Below are experts of layer 2 (counted from 0) of a mixture-of-experts language model. Rows are named router (the router's row for the expert), down (a neuron's output weights, with its number) and show model dimensions 0-223. Each number is 128 + 32 x the weight over its row's rms, rounded and kept within 0 to 255. Numbers have three digits each.
After each expert's rows: "raises" lists some tokens whose logits its average output raises strongly, later layers aside. This comes from a sample of Wikipedia text that the model never trained on.

# expert 1
router:138127078155123164118119112162151128114094129116092198102106124102135140140147100079147141156116117123055117132089125101153100119082120213122173135134152164113135059134117115130109083093131134155092103126112146108158161159165135069180093124109130133096151100168096165129113084153110177119117190085076153150140174086125137138143053110115126110124111093110172131183125101059116115176123122115188140195131168087112124170168164133184137058154111123182119096162171182123106095164139135162129135143173096101140123169189056186144100094101132140173113135091188150153154119109125148110135158065128193072065092145080144135124122132216141059117105137126118100121111060104144135116138
down0:132106131192100090107098148137203181072104197110136122204172141137158109153189164139122110130154115141127132074143100237108114133096113078102100090120120125058146129048147121135104142144153124155142126140108171158147122087151146053161121157135117159195112094181115089107106147160161140127144132107131157138148095070096119087160127127073109151083141138195162111109155080122165149097074137157076115102116181123077147163142114083152145106090158119102133121109145139121138114125120192096128099118134098119166097154106121110129140161142180155136135173176176116153082131133148147140129138072100126180113174082085102110153124082144150119095180162120178100095165050153172125077179
raises: ",", " of", " in", ".", " from", " ("

# expert 21
router:197131155128102165059149127053163096109119122085076128098147170096174105140121122150181150115140192147096151101138113052132128090149103162176177101107145108111082136091132061173165108173137156168109121098103140159148171129135137144130162164112007135142100130103093143182101087131135137088132138101162130070118081086147135122136114117115118147110110093140155094100128153114127133165157160159131050123101100198147115149104029103123132125150092162174081088142096132140069123151086093206119164173121164186142126103135126128089146125095146184172127131153132155159142102121109122047149151070111120100104167112048156148157103089098137136148126164139134133159143117116113155127125
down0:161129163105151139157106092107151170101168123154113209134094082086133146094138129073114095170116159137106158109142090145137147151184108140089142159091116136147124094067136116143134151135097123125143155077119129154130150172100110142120105113141116166138098062158156148186101076107141095102146112137101159170161216089096125120129075173076141134077054113151070082158179118147091127115191075116115119123231149100159098121067100129100108180093167102112109074136131138076055122131149147102109149134153151100175153174123152096128138096155155133095106095101153121097134109129077118127109139106088144168090190093115160178042115192189122151152156149101101120162140142124169158132177
raises: "=", " |", " he", "-", "|"

# expert 5
router:062119109093133106134109167092150140142227131105078090208096126127107128165107103192120076064156131118095150151183082167125142050179144126124093131109162097144117145079141092185113109113106103123126105123148156162056102165120100138088147127144101133153097033121149143091097115086125124110160127165194092089122081158124119132147120102095114099130117112166120179089093167159177059108123124089154126151118133171109193176169157161113139203171120167103061087102086126069125151158099138088100151167151182121151131123134117152140128154146114102145121131157116090152104085129184123115136111117114175052125140145169074126116139159170133174166100133139113130168126179118108122152155
down0:085107086109097141148157159115161179134073183153146133141151128111149075166120127090154101105141051083114103142101112082118094107192061089149150188175144130188129163124129123112121095158195135107171154171138125108218152136123115096116154162108121097149074169097118079134115138079158114129182099131090164138154116082134169105178119120153144100113101149069166091087085180040149114123128102112132131120110116072079121044131116136092176146146064173153124105156130164086135165104134142143114136079114142102175080081119133133101122115088132107086117118130113148100043142119097096154141135126133127157146116108102171183128090079110081087098110131126103153095113102107210130170089
raises: "=", "\n", "\n\n", "."

# expert 13
router:097136095115131110123151158168129091192103136149218143156162105119149134049140092127122121140151070162156122168199120126077138132164145142171113085167144136152117101112087150069109126083122066123134108136157183144088120082170102094111120129149126049109094119156175163138184077147151152147102108173142171103134117123096107136113181109099107116160114112163132119073089135080170155050132178163177097134134151181170101070152194133156091124125116047113173105142121150158143158123164134118134202134111112127110121115043107155171136134079113044111159108140086147139121147108195184156165074141122105131115136146176143091115124097113151124133140160135144122181140128143104063138111
down0:186125116140173149181067096110086171132164129140097184108074169123101143070104135162184120126109152084151138114153186105079154083174163167169099072117083118136142137103101155150167174186126179177141140160116135115169133056154100111149095123142088154130085155144133171104144163106160149139111061160155140115114153109103160145093124205139074141172122101073105100138117121114107110099117117132126139082126145127074142052090157163129067069156170173104143154068138127132108126110156130084121118161112130134089088063109114177109111139099147106146102141131122125129028138140114185106140023143124079113151140100136127102153127098124120133189124118134114144125171146155086127145203
raises: "s", " /", " =", " (", "um"

# expert 29
router:169117117205135151113124140150136103129102142159097126086118109094136128092181150183050161194136119058127102084162169054183188127103131150062108129086067114136154088185154176093136141101122205162134087125130095088118025097154076198124146150166168157109150144157115158091130155111096083133141117081164154087108065151133115131095112122187119133116131144059109122191187111120113138123169110159106137107131158133146112158127112093131132165104114144139101131149128165179088072101138100066112141105152108127128109141104153123132085173140119122156110177077121138122118137168094085104126160135152052116094143128122071072144119126164134095151096168103083167111130116100158109095148
down0:107121148126073120180154104127115135106111131093143063129075118090165125134189166152134157110152124101164128170113151136104132122119049134084114132123110121187147102102129083177139086088126114128070137118138053137133140116156101104094138140176113116073127112089122097169138090145140138130060133090102107182133113096154164126074104105095125128132181078137118138123144142163164132095175132128167131156094114165161057115061106127100091149116142067126207080122155168139157065099107133149147197082108153168097121159095168139211136093070175134135071143080122118159152167159177106096126134142158167168119134147171082087081136117118099176138072145064151113186113173175158086152128
raises: ",", ".", ":", " and", ";", " of"

# expert 31
router:109108052100061105109096177072123157099113209149087066134115125161106133181122144094111083081132107129192164126136155138143127154142134121089157152132173132098118193099168113119090121108150150139137193140094175119135089072165116099100113141147119128130124143202192091096134109171101174116150096147086104125156134129178147113167179111157153174105122135069125096124130126128128078129103140073061081124168148123138033110151115110125042095145194166120129070113169096144186140126140144154144094072133193084093075126105123120174099172166121126095123113160083104107095114189101155152069142102143105157123102151096119106101119131150137124144057112089123146100168119115112129123131
down0:110168134105146137172115156140066207133150130132116100100126122214097132100135099170088165111141157114097151099108176120143191142154110111159107153099153109120160167169159128111144118088182117149111177125144122097180167095110173070113113092115135139085080122200151162145092071148087083198102131167087149097144120160138152121086116153108159130077174139141093081077105103102136132089142113122119167175089131106096136157149130158083133128160115116108165139164136180151118132066145150180170095135151170147163137164144079133196145117099154192153122129098179196124133131144077131089127124117165164123109135185073177126102171138120134112139110129110125109037143024130062128108112
raises: "He", "St", "Ev", "This"

# expert 22
router:109136164130124093159145116166181110161123081123126142101077072094130114059127098153136135144128061130147098215161128134181136090097174092188000085136117096124150136128104189068075136112104127119139126168133107120142123150125183106105163058113197093168095135183109123103180112132107118143128112146105137182156136128133093111107103129134124120150149212140126148154177114172124219108123106120122136107143077130133129083122212148140148164078166071083163172151155108160174154124190130093158130058163119120150142120138147144160149134136103089061113153136106112118164140144169143145132058180136149188168131139147128134117134139083078097138128140147118137109125149156120109150150
down0:066128078099130148115144130071087180081103098099166166145104138129170128125097096089169138150145176122160175133137099113091087151146098123096077128165167098116134110118173142106138133152119165177138146122092200134106138080176120131105060149061128121110116007075132113133195134162095175175112097143186158134175101147131150118154197160141120149122140053071063113132094102144145109115155161124110132145082115141145156139124178102187094058121140163137123111103169081176118189161168130159183111108089140146101105164157110124135118147120119070131121104106142111045110129180137139096132062183116131107151125109099079154132140109119097152162102116164131104152139133132098115127189
raises: ".", "s", " of", ",", " in", " |"

# expert 16
router:137123129044138092125097126221102142177139111139138135160156118162161127100075180135116140179118097101094140100139091094089098126134129095100130100155083104088137094141147143164090075129191125122136132148158140102121142198119082137160133109165141114113108164125120070114199192136079084155156093087175120145144150202152121079126127192077179135170128149114088146146093151163161107170147111116111148109078085094123172103149155130144172106109184115101234137147086158146148121100183137109138114094108119126173134170058156163113123199178087147111120134120160126090139141125147131123068139184199091160157100159193122123113145115115115143105175117183140137138080120156101110095107
down0:105137145079056104214065104150162136137049121171137124086123150150138100138140145114116143117073106129104092180089146121156118145111092101101094155150128098130146129154105049145139139130137068117058107157195178074140102134171100097199146126112149147133150144104106160154145130188137094132138166152147141134142111140093115114086091147172181145070144177097139153159193103140138125116141171165060110156135184218148128154132130149138151113157138111126133158152074143176203132159153176155151122160176086153137149115162146100205123086134128098159116136121117118126109110164131135120149116049108134111089186165166095156117091142070133122134112111127083119099145025127131095107135
raises: ",", " in", " as", " when", " together", "."

# expert 15
router:144095112169110088139116159143221114153111037144180095132138143151145134085102141170146100144085108111177116142178139154168139131105182028164058116109145133107156159070118140094147162086096115122115125110142146125102087154116156041105125139118139116139121149166096123109167102150162139147133070160170186155120142202114117129102135086108100167123116125124144134090194155147162158110133100122091146104070087114133142111120148062130135121076175069121150091119159110158143159123124119137139207098143059118115137078087113148194115096097120122155143131123055144155184156130182096150126105177139121155116152061135138143106117140088115154131114183106135107182140164162196073125159
down0:155092129090127113127134171169130176103105177130141139100157092118135048114105208081133163164161167104146141128119148080104082063097179179090128092160130090133145107151102140098140085162095117134174114173139109108114104156147171132115177088149138099093166159065164092134146100108151156115114065158140103108209126168119096195122129131126136127137107225064131119129138106117118153157116165088146125093210164157131151142096117060116094161142123163102122145128113131122103129152125143113117139191087166119181176189122114139172118118110088098121094153126154125176127094163136087104191108093167170153165202176179134171119078108100167070141109139138158128092151128127081160141168
raises: ",", " of", " (", " in", " |", " as"

# expert 14
router:153127144097090041149144160074080099105107145172077073137133135193178136127101066122122091098158112085125164135153118119109107097099131037146123099101097092155076191087147108102110141160136114114143147160104174175083080119101122103105146147122112092119112125085128099138131208102177106115091121150109127104133115126125190151128202165098115203125111095139130116106107106149171090132111116093070164078122141092120086109103105111123129060074117177160170208075137119143173132100118113100122194189160145137133110108122156109139132085132112104068092082147096107172093123161111061142109097088098152156098123106142116075091111137124097150139171132076188091097117126144157161112111
down0:082121177138140088103150124088089174091111124156156099180092132120191156119159175177180133107143183117118140098069210091124153122140105125140128122077139131171103139177142087164126121081097123104136114082122161177135073133148177098083130078152190125089125152150129076121105150126173143067151101157068128124128106116105183153116153149098175068128109093064121139170115137156127156118106093095124162179207080120186128124181084154144084146154134112142104122138091152138096135089135117034108159179141147184109136070174098132153134141180137146178137060145138174126095092090111149094114166144078110172179102127099145081174106152125133148111098143149123174130112100129151113111169
raises: "es", " =", "els", "ers", "emble"

# expert 6
router:118104189143181097118106130110167113185098131123138136119118120172115169120070086137125062123105105170168127139189116172149169141136185076153093146157179145110094127171115219190161121149107104132164172123080154148140134155130116102134145129168202121173085093169126112130186141124203126170170147153095119214116137168121124130143220137143117143132115120127099137144151108137084130116124108076095072088115103086118058095125138118109117108091190195103137165198096107186178155117124109081156137112155165139119143112131137161176135136121095081070112100138137140132119174189142120187072111142137152187138129065118097085128150117099158093113121104079132153137106132145136102109156
down0:124096149151142142117120124092117151115124076122133117144175074183126113156103098078076095109125105118129078141149156197095170147113092155126151131064143112121113152163151142187108076126104151148092094151152151082144117202108146158124122136171108152136144103155072116135099084111134081169185113147150142084151208090145113134102113198147132104125124109149127058053132164133140099144127091202128101121130068091098146062080151124105117093133110118091142141181163149116106162091131099109163098117120147103100118126142113130096166085095171108200134161174089058174195118117152101071136129124117186172064155102156111087100159102116180068156107130132196129167077150129186120123118
raises: ")", " |", "V", "M", "."

# expert 20
router:132141103110082102159090107100151156121096095080128187159170126128173098130150123099108100132131082182125158101067147133116117124166185081125098109125095115137138183164117142167103143147130120095152140095237128102147109107166125120110099066092031065223156113128133124134143115062125125159124111183113114137088090225123134130088102106134139131164132204119185129107139125161115152096187166119163095136114077094150130102114193080106119141056121082129138174135149101107140153162121164121157120128098162156156150097140084098155121081121113136069162083126160107156106132114182172168113180130123136135144137119177156143104130121124177120114156163049115164079161119164128097100137
down0:096165112149149118094082102142082146142157142108127144144072103117129159132115169148126121121104130104125091151084131162130151171143121147067154147043059200173140161147152150079132130088187159126137151138120146103154136168122135116140122148077129154134099121176178074179119111116114207160124132137087184119049126118135154071130107116100148123104172076097113110085163106096128164086143119167127115107095142177174154094072120127117123208137183120153092124137147111200180138135149103088085102109156160152134153059105117199207100149134104104145121152140105113157108187189138061135105103120119174118070077167071086110173176135118143147137073092110152154137147132104135125082129
raises: " about", " of", ",", "\n", " from", " in"

# expert 24
router:123117079096145116133127118109134191142150197126156153133098148131096097171098131122118117051136176134116151161122110161112155137125138160138157065070147084098134081179129216186089156089081116135139166127073143110163180147174092143156111118092174145163144124136147084146054094157131152115113129164069119164174126134099134143134151168134122093125099154137066137128137122162135117072117131130117094114144100081165152158093115157105096109090170192101120108110136075139126137123146080139149115089120119087156116108160095120157152158152149096102200131130195105162118131114133153161145108113214020167151146126051156134137178112134076137153118098061161168075082186154139092123123
down0:106140091134142119122135162130147154134140133111104144163113095120125086152120155175098144129066075113136178198195167136215139207064082112159107107114143220149133158134163082150135141098101153088134142077140149089112136142132178119116144099101131154179083147164114146174164126128102136141133041184151089058133075130159047125111116109176083141181082130132157149095086047136178146099104082114112129146161133103150130135136153129130103118161080152190120153154106102137092153152066166156089121137101148133109103110140092077158132114155108109100180071158090175102168110138090135138087090154121102102098124089094104137141143165173134163091103158091151123111136061126143142103163
raises: "ered", "ers", " and"

# expert 30
router:144149159149110162144151131117139128123106138129099152102166163128136094095124106131121175133128139180108131104060144102049091120069079166158171168109150166126152101125099113159148102132133188137109072081082122117155192159077136116111107161110090120121178121046089157148133142120132139061069186098109132124157142118100122173133173166078159126103105072120193117166121106099177059158120138113190145158134180123104172179138089139170150100207098077146101080119131140091147106161093112166100127171120119170154093168136114052138111042103142147181124133128123134150135110099067125079190126115078156125113134111069144148139115135148150120115121086201129077146099083144134145123106
down0:140122126107077137140133107071152137075142181117120144079047159121138110098106161134139129176093121140139150072182108085081079132152129087104109127093143094143097101158138153098107179100135147168112129169166176155184161189123107121096131165099150125157125140109092144103145119149197124125166201092171196130142121116154085144142135091122114132132131103115128076145111089028119118135143052141146143139157120150163177182150127135081131129196096144128125141073127088100182115126131106160066134118150197086164107139150132089101143181172142193117158103123153130215077086081127156125123153101111171126159133087159177183079159116160113106173122171134090128102108135166127092175112
raises: ":", " the", " ("